Experts of a small language model: a shared expert of 64 neurons, 4725 steps.
Below are experts of layer 4 (counted from 0) of a mixture-of-experts language model. Rows are named router (the router's row for the expert), gate (a neuron's input weights, with its number), up (a neuron's input weights, with its number) and show model dimensions 0-191. Each number is 128 + 32 x the weight over its row's rms, rounded and kept within 0 to 255.
After each expert's rows: a language model's description of what the expert responds to. This comes from a sample of Wikipedia text that the model never trained on.

# expert 1
router [132  93 173 130 151 206 161 142 110 138 157 187 105 151  79 190 109 125 148  91 105 142 124 166  97  88 118 118 145 122 123 116 123 122  86 111 151 126 179 104  79 161 124 189 116  96 171  78 120 180 127 124 172 146  70  60 142 110 142  60 155 110 125 156 129 128 117  96 129 171 117 124 139 159 128 159  95 110 117 142 126 155 135 148 139 157 145  64 205 141  84  78 161 129 136  93 178 156  84 120 165 141 135  98 147 154 119 174 176 192 189 161 162 158  88 121 131 130  73 104 178 141 131 167 111 155 121 159 190  68 141  68 175 106 148 103  98 119 161 156 157 147 172 140 124 123 134 139 154 137 140 116 118 142 105 116 162 179  79 138 133 181 159  81 160  95 151 153  79 116 137 165 112 118 110  73 132  84  88 131 146  96 167 160  90 164 143 184 154  74  97 121]
gate2 [141 107 133 137 103 109 145 148 138  12 143 146 105 110 105  98 169 126 129 149 118 173 158 188 116  87 103 167 123 103 165 182 102 172 133 119 129 176 196 124  88 157 130 131 148  89 162 121 124 135 200 147 138 122 122  81 141 131 113 122 103 157  79 162 150  96  80 122  56 185 130 136 178 136 178 173 173 151 204  90 143 133 160 139 128 171 123  45 139 175 167 170 106 127 164 174 176 175 168 121  73 138 130 145 136 127 120 118 123 170 123 114 163 111 130 166 158 121  74  89 120 169 104 124 183 126  90 158 116 114 140 124 181 125 149 124 168 125 159 163  59 171 142 134 129 102 129 156  83 122 141 151 120 147 133 134 105 104 118 124 143  95 153 144 110 111 100 171 135 183  37 128 131 143 140 142 117 178 124 168 125 154 150 119 146 175 166 150 164 105  70 173]
up2 [110  72 108 110 126 134 137 130  77  97 114 112 216  49 195 140 150 181  95 134 136 116 166 182 110 169 140 126 149 125 148 167  67 142 111 141 205 141 105  97 135 127 155 125 100 133  97 125 151  97 105 130 129 179 131 127 127  88 204 150 110 105 118  92  52 146  95 149 125 118 134 151 181 113 130 143 112 163 135 152 147 115 169 154 160 128  93 113 143  96 159 170 136 107 105  93 119  97 116  81 165  74  86 115 129 115  84  71  61 104  79 107 138  95 158 127 176 127 162 131 172 124 140 147 133 142  98 143 119  63 143 130 120 192 156  78  86 135 121  73 103  99 111 105  52 150 146 128 154 159 129 125 109 123 180  61 130  79  73 144 138 121  73 108 121 155 104 187  99 119 130 121  79 201 141 177 147 115 120  94 160 111 141 146  87 144 112 143 161 146 102 149]
Description: Verb particles and adverbs

# expert 49
router [123  77 115 134 150 196 136 120 118 171 137 144  91 127 100 165  69 156 181 114 108 133 138 168 134  78  95 135 156 117 105 102 158 121  98  89 150 160 144  85  83 161 139 168  91 100 188  62 126 196  80 105 149 166  90  80 159 128 161 105 170 138 136 187 123 150  72  78 147 144  88 103 164 163 114 141  87 112  91 161 130 136  94 145 161 170 165  75 163  91  77  93 158 109  93  85 172 164  97 133 188 133  86  66 113 196 150 142 149 168 118 165 149 172 108 123 111 110 109  96 173 152 140 157  97 124  95 144 162  93 144 104 110  72 185  85  93 112 168 139 142 147 168 153 135 145  93 128 164 156 114 132  84 155 105 119 166 140  90 138 137 169 130 117 158 115 146 147  78 139 144 181  99 162 109 105 127 149  92 181 159 132 149 144  82 151 103 163 147  64 117 148]
gate0 [158  98 130  99 121 111 114 166 131  76  91  97 162  60 188 146 112 136 132 155 144 107 133 164 138  99 101 142  94 144 131  45  99 201 105 189 140 109 117 108 126 119 156 135 151  88 148  75 168 103 119 155 126 155  96  88 143 154 115 103 114 112 116 139  79 156  85  94  95 112 112 128 177 166 166 182 119 142 174 145  83 189 137  77 139 157  84  55 153 171 105 133 101 102 151 126 171  77 104 109 180 122 147  86  54 143 128 130 120 119 122 135 117 152 129 187 167 126 123  78 156  96 143 160 138 151 126 156  73  90 146 134 161 112 107 111 120 146  77 140 160 121  99  80 143 113  86 145 156  65 158 106 117 112 161  67 161 126 113 149 122 168 103 120 107 128  94 156 142 125 118 127  57 125 141 121 120 111 113 223 203 175 131  98  95 143 163 168 166  97 174 159]
up0 [139 133 129 120 174 148 140 182 115 130 119 133 117 195 117 101  92 149 147  68 198 153 159 154 147  77 147 119 150 128 127 153 139 127 106 139 104 151 107 130 213 139 123 116  81 184 116  75 149 156  89 194 121 159 128 131 153  89  59 131 156 100 143  71  83  80 136 185  73 136  50 170 136 153 102 161 170  98 121 122 142 139 144 128 119  75 117  97 115  57  89 140 169 185 112 121 143 157 130 135  91  97 114 154 148 117 154 170 119 200 169 112 158 128 109  63 147 146 146 105 115 164 107 157  99 125  94 107 120 107 155 168 105 131 176 125  78 129 111 137 159  98 135  87  79 116  93 107 110 138 144 106 143 151 121 146  93 135  98 133  67 136 208 110 145  50 136 119 128 146 145 123  81 112 130 159 186 150 127  50 147 114 142 165 135 146  94 144  68 173 157 136]
Description: Quantities and rank nouns

# expert 23
router [112  93 137 135 145 185 168 117 153 111 167 172 102 144 112 182 104 120 144 154 135 179 121 140 137 153 103 139  98 117 146 129 171  95 130  75 149 107 200 119 120 166 133 144  99  82 168 120 128 179  94 122 146 142  62  99 157 161  78  96 130 131 107 123 134 108 135 117 114 111  90 127 182 188 125 153 107 105 114 158  83  54  89 142 160 166 178  83 147  56 143  70 134 105 130 134 130 185 104  99 152  89 122  76  83 188 117 179 107 130 135 194 139 165 129  94 118 155  85 119 202 129 132 118 149 143 117 153 155 108 137 124 172  98 157  88 131 111 134 113 156 153 199 155  97 135 133 155 167 161 176 101  72 165 143 132 175  89  73 144 120 141 189 117 152 127 158 158  96 103 157 160  88 202 125 121  78 112  86 170 148 133 180 118 130 169 145 197 134 108 139 117]
gate0 [118 153 119  79 136 160 114  83 154  66 108 147  95  95 137 128 123 165 138  94 128 158  71 132 127 124  70 166 124 158  88  86  96  86  99 155 181  76 107 132  89 159 101  90 189 123 143 137  93 115 123 126 102  95 128  97 147 118 155 133  85 178  78  98 141 122 147 114 203  10 107  97 137 130 104 131 113 142 186 172 178 104 158 115 121 171 194 123 145 107 113 156  31 122  87 127  79 117  96 114 139 119 127 156 134 131  86 136 102 177 167  96  92 147 140 133 111  92 151 161 146  56 143 159 104  69 138 114 163  94 170 120 124 129 189 118  92 191 178 143 165 157 148 189 124 134 121 111 191 162 162 140  93 155  97 136 152 108  73 125 151 143 178 161 114 180 122 128 122  76 155 118 105 131 120  97 101 126 132 106 121 152 126 139 159 132 120 128 165 137  84 125]
up0 [154 136 136 149 128 158 112 163 105 186 132 106 109 134 202 172 115 119 158  80 166 108  73 123 157 146 160  99 111 148 151 121 176 110  73 180  87 168 192  96 124 156 118 156 162 104 116 170 185 104 145 104 165 145 149  95 155 125 180 120  79 189  98  67 102 108  95  81  75 150 159  97 162 145  78 143 169  82 150  67  98 144 124 165  88 126 130 140 110 124 130 149 155 134 153 127  77 129 169 122 185  72 120 117 137 140  42  58  86 103 169  93 129 135 157 138 141  85 128 107 120 118 120 151 115  64 134 145 141 149 147  96 179 163 178  67 159  95 154 137  70 184 104  91 118 106 125 101 124 123 131 107 135 112 157 104 126 141 124 116 211 121 109 114 111 150 144 130 113 151 155 132 163 130 129 102  68 143 171  74  70 161 109 122 148 120 126 108 125  79 138 172]
Description: Infobox field nouns

# expert 36
router [100 118  91 139 145 143 163 143 136 136 135 155  41 126 142 143  58 143 139 123  91 180 133 161  96  97 114 165 110 116 110 148 150 136 104 100 186 159 181 118 103 135 121 122  86 118 173 113 159 192 110 123 161 171  87  84 193 113 141  69 144 105 109 157  74 136 105  93  96 146 152  81 177 148 126 168 101  67 163 157 114 115 106 103 127 155 141 112 142 129 117 117 148  90 102 110 176 122  85 140 122 120  84  92 119 190 161 178 139 159 134 138 172 187 133  77 127 101 124  92 204 170 142 162 123 106 118 196 159  82 169  86 122 121 156  76 127 143 191 134 146 125 161 183 118 135 132 118 130 115 105 171  73 154 116 117 167 166 100 153 151 134 191  82 167  84 156 136 102 142  98 177 113 153  72 110 132 134  44 133 153 130 180 146 134 172 105 162 157 102 111 112]
gate2 [135 164 110  83 123 163 130 170 149 157 153 175 143 130 138  80  73 115 138 130  89 169 136 189  88  99 143 143 149 114 211 157 145  97 181 169 121 162 173 170 177 100 132 111 164 100 131 165 123 132  47 173 117 170 100  98 161 104 141 119 149 120 150 163 105 110  91 112 154  68 100 175 140 220 119 205  90 114 187 130  94  71 139 185  88 150 128 114  87 179 114 100 144 130 131 124 196 135  80 153 129  71 104  79 137 125 130 119 167 124 193 106  86 128 130 125  93 135 123 143 146  87  91  85 125 197 137 154 126 123 124 123  63 112 129 180 107 123  78 162 102 130 131 168 115 118 155 145 155 148 113 111 120 152 122 171 158 102 141 158 163 143 136  84 129 112 112 147 130 184 121 111 160 118 161 143 105 192  88 172 122 173  90 135 133 156 161 122 138 147 149  86]
up2 [146 133 145 120 178 131  37  98 126 151  87 107 109  87 131 142 129 115 122 145 173  87  72 164 188  93 134 115 134  51 122  87 117 137 112 185 132 125 110 176  97 117 136 133 114 160 122 184 117 101  96 146 150 138 149 152 128 134 167  65 132 124 139 137 106 126 147 108  94 117 172 142  93 106  99 133  91 125 179  89 105 128  93 148 115 112 173 117 161  67 169  94 131 114 177 108  83 162 109 129  87  99  91  84 113 120 140  97 130 146 121 123 125 119  99 125  44 150 106 148  78 176 102 116  68 114 157  75 117 140 149 139  99 105 121 166 157  57 104 108 139  76 145 135  88 104 102 109  90 133 121 129 151 141 147 128 119 133 126 113 255 110 179  86  95 106  87 145  99 131 185 132  86  63 150 137 111 148 102 136  95 191 136 127 139 159 173  89 107  86 102 135]
Description: Mid-word suffix pieces

# expert 5
router [134  95 142 119 153 124 143 141 122 157 123 198 109 141 111 167  69 163 183  89 133 123 154 164 134  83 115 139 137  57 162  98 102 120 113 101 125 148 122 133 108 128  98 160 104 109 196  77 106 171  90 139 153 148  85  42 141 125 116  76 138 161 118 142 108 167  90  91 139 144  88 133 162 134 173 135 109 131 122 153 131 134 123 146 146 157 135 164 142 145 153 116 134 120  58 147 121 182  77 184 122 146 109  47  78 171 155 149 159 183 154 125 117 193 125 116 166 164  96  80 147 207 165 161 135 130 129 159 173  92 184  69 150 125 128 110  96 127 123 162 125 123 173 131 104 142 134 202 159 105 167 145 104 194 124 123 166 186 116 121 131 151 171 115 149 106 137 177  84 117 112 182 105 125  44 125 154 142  77 162 128 106 189 137 128 154 132 174 133 110 102 153]
gate0 [186  93 162 222 158 127 187 115  96 106 100  86 119 100  73 113  64 126 111  69 147 134 149 101 193 155 130 118 141  70  99 212 113  98 161 136  90 148 138 168 137 166 118 164 109 100 105 171 127 142 117 100  79  80 144  78 105 192 116 138 118 114 123  90 169 106  83  97 132  83 124 158 132 116 145 117 122 131 162  88  76 129  90 175 135 115 108 110 127 130  87 156 107  83 111 132 128 132  86 119 183 114  41  87 178 120 119  87 159 159 177  95  84 156 176 154 175 113 122  99 114 131 125 101  93  82  85 153 124  77 168 186 151 127  99  93 120 108 125 142 148 116 136 142  90 102 125 146 153  95 120 131 135 129  39  83 163 160 149 122  82 157  97  87 139 128 117 137  94 113 134 149  80 153 116  98 150  68 106 148 143 110 138 167 119 177 117 138 131 168 124 123]
up0 [108 123 111 170 153 122 127 111 102 145 148 153 139  52  86 115 124 168 106 110 150 114 105 129 127  97 156 174 140 130  89  97  96 130 126 134 159 102 129  76 124 111 101 118 151 136 132 149 152 152 123 172 207  90 140  35 112  90 158 110 104  86  90 128 127  86  94 125 169  93 128 104 171 120  82 132 145 120 119  90 167  95 158 129 102  77 140  93 143 109 122  69 108 106 139 105 122 128 161  55  89 110 161 104 122 146 141 133 107  96 110 146 138 119 124 164 170  88 195 121 147  93  58 110 151 145 110 123 157 120 158 143 174 137 168 163 206 112  75  82 118 140 140  58 147 116  89 160 111 105 112 177 114 151 138 174 123  93 152 107 180 194 128 131 174 138  27 165 110 109 132 123 156  53 173 124 134 154 140 131  88 194 131 159 100 121 105  84 172  70 106  96]
Description: Mid-name syllable fragments

# expert 47
router [138  57 133 151 145 177 112 119 168 132 166 167 122 113 114 141 125 175 140 117 107 174 155 192 110  99 111 160 132  94 144  95 132 151  85  96 176 126 157 153  88 184 121 152 100  86 149 128 130 159  96 130 182 145  69 101 130 116 129  73 191 136 137 135 133 139  79 114 142 124  94  79 192 187 109 154 121 144  90 157 132  88  66 119 158 159 162 114 166 136 129 108 167  76 132 108 157 126 111 126 156 135 110  74 139 145  79 117 134 153 159 165 144 182  96 138 148 106 108 105 150 156 175 155 124 122  75 132 180  72 162 147 131  36 191 116 142 137 138 133 118 160 177 179 147 123 118 152 168  96 157 147  95 183 130 151 199 153 102 155 140 124 126 107 174  88 155 141  67 136 148 138 124 159  97  52 130 100  87 135 123 130 195 128 130 191 115 173 121  65 104 111]
gate0 [ 87  58 213 163 136 161 150  68 182 164 124 109 124  91 183 173 132 141 164  99 130 117  96 122  98 140 168 152  62 148 136 113  65 101  53 154 201 106 101 133 134 143 163 106 130 116 136 117 157 115 144  84 161 114 114 105 110 142  68 131 133 152 107  93 189 123 184  95  98 159 114 120 162 139 123  74 166 125 158 121 102 103  95 139 130  99 137  95 179 138 167  80 193 140 147 119 187 175 137 107 169 122 113 136 184 128 108  97 174 129 158 125 180 128 123 161 163 105 110 124 127 114 129 105 191  82 121 105 168  95  95 105 121 146 166 145 147  84  56 150 104 157 141 123 109 128 142 167 132 162 134 116 131 118 172 133 138  84 103 146 171 114 171 137 114 188 117 117 100 166 112 118 113 221 126 145 184  69 122 132 118 154 129 101 102 174 162 175 111 129 109  96]
up0 [174 118 175 101 138 108 130 151 117  63 120 111  92 154 141 127  66 157 117 135  85 144 140 137 142 137 152 161 126 130  80 177 112  76 139  91 176 174 139 126  63 109 128 142 138 128  87 202 115 153 129 103 128 133 152  99  88 121 105 167 115  58 161 160 105 155  71 106 169  88 172 144 116 122 114 135  95 126 126 124 183 129 122 122 131 124  35 172 164 129  48 108 204 159  73 122 102 163 127 171  61 139 152 166 160 152  90 170  79 142 114 199  61 166 103  65  85 159 137 116 121 149 156 110 194 137 173 110 154 137 133 148  92 171 171 163 144  94 153 145 175 115 107 171 103 117 103  80 172 158 107 114  78 132 138 143 146 141 149 141  68 126 118 108 121 124 100 113 134 110 125 136 108 104 151 115 114 142 118 140 159  96 183 132 127 120 124 128 140 117 126 216]
Description: Prepositions and modifiers

# expert 24
router [148  79 121 134 150 162 145 126 123 144 158 165 114 151 100 139  83 153 135 138 121 138 120 193 113 105 104 133 136  70 104 105 165 117 134 125 176 132 167 126  92 148  92 191  97  71 167  97 142 162  74 121 132 192  49  72 167 119 123  97 164 169  94 180 129 100  60  72 156 131 134 121 178 171 122 147 113 100 105 161 101  91 113 136 111 177 129  77 138  81  80 103 115  83 127  98 150 127  96 137 178 100  86  77 113 176 111 109 157 175 164 146 141 174  76 146  89 113  67 130 180 148 116 141 125 169  97 142 166 116 151 132 142  84 152  95 109 120 139 112 122 164 189 179 125 141  96 129 210 154 145 103 103 158 105 100 205 119 102 149 142 153 115 117 147  73 132 132  80 107 172 172 101 155  98 100  78 142  95 131 145 103 178 125 131 163 118 138 152  73 104 135]
gate1 [169  93 134 176 178 116 106 163  99 123 139  91 172 121 157  36 104 180  93  72 143  82 108 151 117 190 125  96 125 129 135 115 130 171 189 154  99  71 152 144  94 145 115 145 104 132 113 169 132 124 110 137 140 164 110 100 117 140 110 137  93 135  81  52 151  89 116 110 189 175 149 111 125 177 119 168 138  79  54  70 188  82  78 138 163 152 113  87 148  87 140  64  83 124 145 153 140 126 130 107 176 144 103  85  63 125 104 127 144 134 147 106  92 150 117  66 111 116 106  99 135 137  72 103 162 150 136  86 117 110 108 187 147 136 104 126 138  84 151 112 118 182 166 165 136 137  82 126 110 159 108 106 157  79 157 101 169 138 108 129 145 132 138 105 151  84  75  87 104 152 105 126 129 127 144  91 159 141  82 166 112 181 113 119 158 117 145 147 108  36 162 127]
up1 [104 172  75 110 142 119 101 137 127 116 132  99 131 131 152 135 196 129 101  97  94 113 112 141 141  67 232 137 110 177 134 138 142 158 222 119 102 134 141 114 107 133 145 176  76  56 105  80 132 137 120 142 140 106 125 110 134 173 115 121 133 145 157 128  77 105 110 161 130 102 114 112 142 132 122 175 120 149  70 120  80 114 178 128 143 129  66 119 137 152 131 132 106 124 137 101 174 105 178 153  92 130 126 128 175 129 134 147 134  82 114  99 142 191  63  90 140 137 106 143 147 175 120 141 113 167 159 114 130 133 157  37 147 128 161 149 126 202 154  89 109 125 137 152 174 164  86 118  77  91  65 127 135 154 138  83 155 152 144 155  69 157  95 148  63 145 108 138 172 185  98 112  85 120 161 141 183 177  88 145 107 129  78 127 149  78  45 127 160 117 142 147]
Description: Quantifiers and partitive of

# expert 39
router [103  87 176 120 120 191 122 134 112 152 176 184  69 144 100 150  87 188 157 157 125 157 161 189 123  88 116 149 139  90 104 109 160 144 106 101 146 164 156 133  90 166  96 168  66  88 201 109 116 172 126 109 162 151  93  99 156 123 125  69 138 136 122 137 120 143  72 126 152 153  88 119 201 121  98 192  85 130 115 138 113 125  78 145 173 131 114 122 200 117 139  74 144  87 107 144 180 163  90 154 141 115  85  79 138 156 117 176 144 139 134 154 153 167 110 112 127 122 107 108 176 161 148 107 139 137 102 213 187  90 146 135 137 110 154 136  90 101 168 175 119 145 192 178 133 105 125 105 124 145 124  97  88 128 141  89 188 133  69 112 144 132 131  89 155 101 153 145  80 106 137 166 102 171  82 106  92 114  76 187 134 144 161 129 122 144 114 166 116  85 105 157]
gate1 [104 135 133 136 149 142 132 126 157 148 170 183  68 138  66 108 129 171 107 171 130 136  97 212  44  87 162 128 102 152 155  80 131 164 143  82 146  75 159  89 135 123 132 146  97  85 191 120 122 134 152 131 157 119 105 186 218  97 124  97 170 101 101 107 119 201 102 131 139 135 127 104 153 101 130 156 149 132  98 126 138 108 131 112 189 122 119 146 127 117 148  68  98  87 115 147 128 120 164  90 146 129  85 145 129 149  77 183 191 138 137 130  93 123 109 119 175  76  77 115 109 153 128 141 142 124 152 139 119 148 204 171  98 166  89 171 210  93  87 145 102 128 158 172 112  76 120  84 148 159 112 126 119 144 126 146 167 123 114 172 112 151  88 127 161 173  96 189 120 181 171 127  89 116 127 120 168 181 102 128 140 124 141 145 154 160  89 174 117 100  73 144]
up1 [150  83  67  99 136 113  62  55 110 128 107  84 145 112 170 113 109  75 105  86 147 152 127 132 110 129 128 147 144 102 106 167 101 133 102 118 119  82 124 136 151 138 139  87 146 144 100  99 195 181 111 141 161 170 126 133 116  71 126 166 145  84  93 129 161 161 113 159  85 145 153  86 117 167 109  77 117 178 149 138  69 123 131 144 147 147 122  97 142 220 165 116 104  89 150 155 127 137  89 112  87 102 138 104 139 145 121  89 130 105 121 104 145 120  86 146 148 114 152 123 170 122  67  70 136 122 113 168 123  87 151 139  86 133  97 156 168  51 103  14 203 149 134 132 146 170 108 127 124 195 184 112 103 105  83  81 167 152 143 127 162  86 147 163 123 113 178 124 147 158 119 133 121  96 156  92 135 143 152 129 136 137  80  85  84 181 133 163  75 136 162  90]
Description: Format and abbreviation tokens

# expert 53
router [143  94 134 131 172 150 135 115 129 129 162 142 113  86 109 138 122 134 149 149 104 179 129 173 106  97 149 132 144  66 120 141 104 126  86 115 172 161 133 121 122 199 107 163 108  76 165 120 144 195  98 147 138 177  87  82 174 127  90 114 129 109  84 179 136 146 121  98 121 140 152 144 142 135 134 134  94  72 121 173 125  95  87 101 182 183 150  69 138 127  76  71 139 109  93 140 111 148 122 120 182  97  66 122  72 165 126 197 156 161 165 191 135 179  86 140 171 111  85 102 135 129 157 152 161 100  79 170 163  90 153 135 149 114 143 112 104 144 165 173 132 185 157 180 144 143 136 167 144 147 167  99  94 160 117  90 172 126  59 163  91 179 171 108 152 118 160 139 114  77 143 170  51 175 115 104 133 164  60 119 170 119 161 108 118 152  99 153 145 123 112 135]
gate0 [162 127  96 146 138 125 127 133 140 118 179 122 156  94 129 158 150  93 168 108  40 119 121 121 151  71 140 147 166 122 138 155 164 116 128 103 147 115 137  98 154 141 104 159 124 104 132 107 161 136 128 117 172 146 133  40 114 127 109 139  99  99  63 143 120 111  90 151 185  82 126 118 112  87 149 165  98  65 160 150 144 144  48 126 125 158 144 115 120 154  80 107 124 147 113  94  84 162 131 123 188  88 123 130  86 104 177 166  89 163 126 188 179 155 103  98 160 137  78 138 137  79 124 153 172  95 137 146  84 124 157  95 124 185 109 144 140 154 169 156 103 122 139 156  82 133 137 102 116 127 110  89 122 169 139  86 172 167  51 156  83 127 174  76 160  96 128 147 119 100  53 121 126  85 121 114 107 210  32 109 156  79 138 136 122 179 107  73 168 120 108 132]
up0 [127 112 113 133  58 113 174 108 137 170 197 133 144 130 141 127  88 103  73  92  82 132 160 107 124 129 184 120 148 109  41 101 126 187 105 157 120 156 104 101 199  81 117 130 124 124 149 105  78 131 122  98 145 128 106 173 149 104  70  86  76 165 170 117 109 127 128 105 113 102 180 164  83 106 109  96 142  79  46 157 129  94  69 161 113 115 127 141 162 153 130  92 148 142 156  94 138 116  98 146 116 125 102 138 149 108 114 122 116 133 167 181 139 135  77  89 119 137  70  60 120 148 101 125 138 168 165 146 129 131 154 156 114 159 173 130 111 151 177 142 143  52 135 117 120 138 151 107 106 133 165 124 121 161 151 123 152 158  53 129 130 148 224 142 136 122  64 159 144 129 121 128 139 122  95 146 167 117 119  54 203 150 117  95 120  80  97 112 173 198 156 127]
Description: Rare mid-word syllables

# expert 8
router [164  90 149 124 159 158 138 104 132 190 161 152  89 141 107 152  60 123 154 111 115 172 155 189 128  81 128 180 114  72 125 118 156 129 133 101 139 136 139 128  71 141 100 198  70  88 137 134 120 132 143 103 163 136  98 109 132 144 124 103 157 163 170 184  97 157 128 127 155 204 123 112 138 176 166 130 102 167 146 139 116 113  81 123 155 193 177  88 164  88  93  87 137 119 114 156 144 137 126 116 187  85 104  84 103 129 139 181 170 190 166 170 155 178 115 109 144  90  82  78 164 174 159 170 139 154 109 152 148 121 141 111 137  67 166  99  98 110 133 154 142 183 176 166 160 142 100 151 150 152 158 136  94 157 129 131 144 101 104 153 103 162 138 168 145 107 172 144  97 115 154 183  93 160  82 104 103 178  73 144 170  94 143 131 104 165 116 190 146  56 104 114]
gate3 [ 71 119 109  74 158 159 123 167 119 141 129 158 114 156 103  94  89 137 117 139 116 135 179 137 120 126 117 187  92  98  84 122 109 124 115  76  80 173 140 153 126 144 180 221 143 116 101 118  72 148  88 103 154 165 134 107 117 146 101  47 128 102 145 132 123 112  65  98 130 190 128 158 159 139 129 178 149 168 105 124 164 155 136 110 165 115  68 116 155 162 188 131 126  96 151 123 141 142 120 107 158  82 182 119 133 148 116 157  90 118 145 161 148  95 116 171  82 105 107 135 181 123 173 141 173 121 137 209 189 122 149 124 165  95 199 145 145 159 150 165 155 126 129 119 119 168 162  86  89  72  89 139 150 207 161 177 150 123 133 130 133 123  76 157 134 116 164  88  80 169  89 139  76 180  70  97 132 103  90 147 113 125 144  80  82 131 111 166 116 145 122 109]
up3 [117 163 140 133  95 142 104 136 123 158 105 167  50  68 140 112 119 139  95 103 117 124  70 150  90 142  82 102 156 119  99 135 135 215 140 144  81 156 151 141 179  82  56 122 121 131 133 165 164 132 148 165 117 161 135  62 143 170  94  65 173 134 169 123 150 129  98 132 130 126 123  85 129  93 171 147 156  59 175  81  52 133 139 122 119 162 169 119 146  89 137 122 131  93 139 151  89  95 138 123 120  63 114 151  83 109 128 180 147 177 107  95  99 143 109 146 119 127 129 150 114 102  97 150 187 145 117 143  97 161 154  86  98 138 130 103 151  41 172 142  81 182 159 118 124 103  93 169 161 138 159 140 102  97 160 150 137  80 161 106  90 110 180 106 122 138  73 109 115  15 104 100 141 113  90 140 107 115 125  66 138 139 129 150 156  81 104 129 104 148 123 145]
Description: Mid-name consonant pieces

# expert 14
router [119  60 151 111 181 152 141 105 147 146 134 173  79 104  82 139 107 175 148 121  90 148 136 150  85  84  98 151 104 111 157 105 131 102  85 137 174 152 145 127 106 142 100 145 121 130 189 129 108 167 134  93 138 137 116 125 181 162 123  87 152 188 130 166 103 176 127 108 125 152 119 113 179 159 143 131 128 115 145 155  99 111  68 151 174 198 175  55 178 118 135 102 151  84 106 115 169 175  53 190 161 114 123  67 135 162 137 120 133 179 136 148 114 192  65  86 131  99  66 102 149 114 157 138 149 137  74 160 155 125 175  73 124  97 197 128 131 126 152 153 161 118 168 158 139  96  71 117 157 144 145 136  92 168 156 103 155 114  75 155 136 161 156 101 121 118 142 130 100  81 126 204  93 122  99  95 100 147 142 178 114 113 196  98 130 113 161 170 137 118  94 121]
gate3 [141 102 123  85 201 131  87 129  78 128  97 190 155  83 110 111  35 127 128 235 124  77  79 154 152 152 164 157 121 119 124 147 111 177 130  99 129 121 164 159 126 149 114 122 155 121 154 179 135 118  97  83 141 157 133 171 153 158  50 102  87 100 110 122 166 165 113  98 146 126 154 121 125 106 107 143 112  57 169  46 115 136 127 134 174 179 105 147 119  85 133 112 154 101 129 153 194 134 157 126 135 137  87 100  83 152 172 144 162  98 147 151 124 126  95  82 103 142  96 155 126  82 107 145 163 133 153 177 106  91 123 112 134 157 171 162 149 108 147 128 133  81 152 103 104 130  85  76 132 163 163 115 123 145 113  60 133 154 177 100 114  93 136 103 172  90  68  87 117 143 147 138  52 115 127 114 145 154 145 197 130 125 165 106  60 107 128 106  99 100 135 149]
up3 [108 137 158 147 202 150 182  91 134 172 119 148  74 149  81 138 152 164 115 147 106  81 125 126 186 134  84  88 207 118 128 101 122 153 130  92  20  80 191  57  98 148 153 144 191 178 115  77  43 124 160 132 145 163 128  86 167 149 145 121  98 108 136 138 125 154  89 135  83 123 136  82 151  92  70 104 119 168 130 126 172 151 139 183 126  77 173 119 108  75 137 152 133 148 112 168 177  84 135  78 139 115 154 141 145 139 120 124 155 114 131 134 129  86 134 176 129 161 162  81 157 132 109 153 139 150 126 151 169 136 111 145  90 116 124 154 152 151 173 108 130 108 149 101  63 137 154 176 143  91 124 178 129 145 116 168 150 158 139 129 154 127  92  93 135 169 129 159 107 129 142 117 117  66 181 147 166 110 132 122 133  89 151 131  90 108  83 145 191 156 148 181]
Description: Name-internal letter pieces

# expert 29
router [ 81 121  98 145 152 132 124 126 127 110 163 183  69 121 144 111  78 125 155 152 129 235 152 177  71 114 101 119 142 112  77 128 168  81  82 121 163 125 118 100 104 173 124 130  65  84 182  91 166 170 143 130 164 204 113 115 161 105 106 104 142 125 115 144 130 164 115 100  93 156 115 146 160 121 125 156 121 116 139 165 150 128  89  82 147 170 152 114 186 113  79 128 130 116  98 112 123 172  87 136 170 133  81  84  78 159 133 158 165 161 158 181 160 182 130 108 158 144  66  61 164 158 102 153 145 122  80 186 169  79 155  69 126 133 131 125 122  89 144 188 118 155 183 190 131 169 139 168 140 139 112 127 103 150  85 124 180 116 118 131 165 134 114 128 151  76 160 130  89  75 134 174 101 150  85  96 172 147 122 166 154 121 150 117 135 160 109 156 153 118 103 104]
gate1 [172 107 153 122 141 119 118 167 143 132 166  84 135 166 180  90 145 157 131 104 128 117  91 106 131 125 116  76 173 108 118 120 113 113 116 140 196 137 121 157 133 136  79 153  81 155 118 166 126 155 143 104 130  83 144 127 115 127 154 162 149  91  64 104 110 147 146  95 173 139 104 190 119 146 143 119 119 150 155 175  78 107  90 104 168 113  57 121 142 181  79 129 181 129 179 134 158 124 176  77 133 172  81 103 112 132 144 156  95 237 119 124 130 151 115  40 162 155 111 139 152 174 157 127 132 153  41 136 172  94 126 134  78 108 114  80 111 140 158 135 141  75 155 100 143 152  91 155 149 143 134 145 107 114 104  91  59 101 129 107 143 161 112 139 147 144 172  91 126 150  39 124  94 151 139 146 127 119 157  97  61 127 172 106  49 109 168  80 117 113 102 112]
up1 [255 128 120  96 137 122 159  98  57 165  89 146  98 115 111 132  89  82 175 108 179 143  91 151 129 139 130 177 128 120 145 132 131 136 142 183 116 158  85 121  97 138 116 142 160 148 161 136 126 158 139 136 111 117 113 132 152 127 159 200 193 183 134 113 147 114  66 132 162 181  71 143 137 129 101  99 161 158 137 133 124 116 140 119 131 184 165 151 137 112 133 168 184 123 152 156 160 119 114 154 102 152 118 113 154 140  99 118 144 186 132  61 145 143 202 147 132 138 145 128  67 158 116 169 115 171 160  86 127 154 113 202  88 150  85 126 113 192  82 145 118 108 148 150 113 171 175  93 149 122  98 132 146 136 160 142 148 146 134  60 115 121 107 127  96  98 159 101 105  93 122 149  74 196 187  90 113  84 144 150 125  95 119 143  83 149 204 103  94 148 150 121]
Description: Latinate word suffixes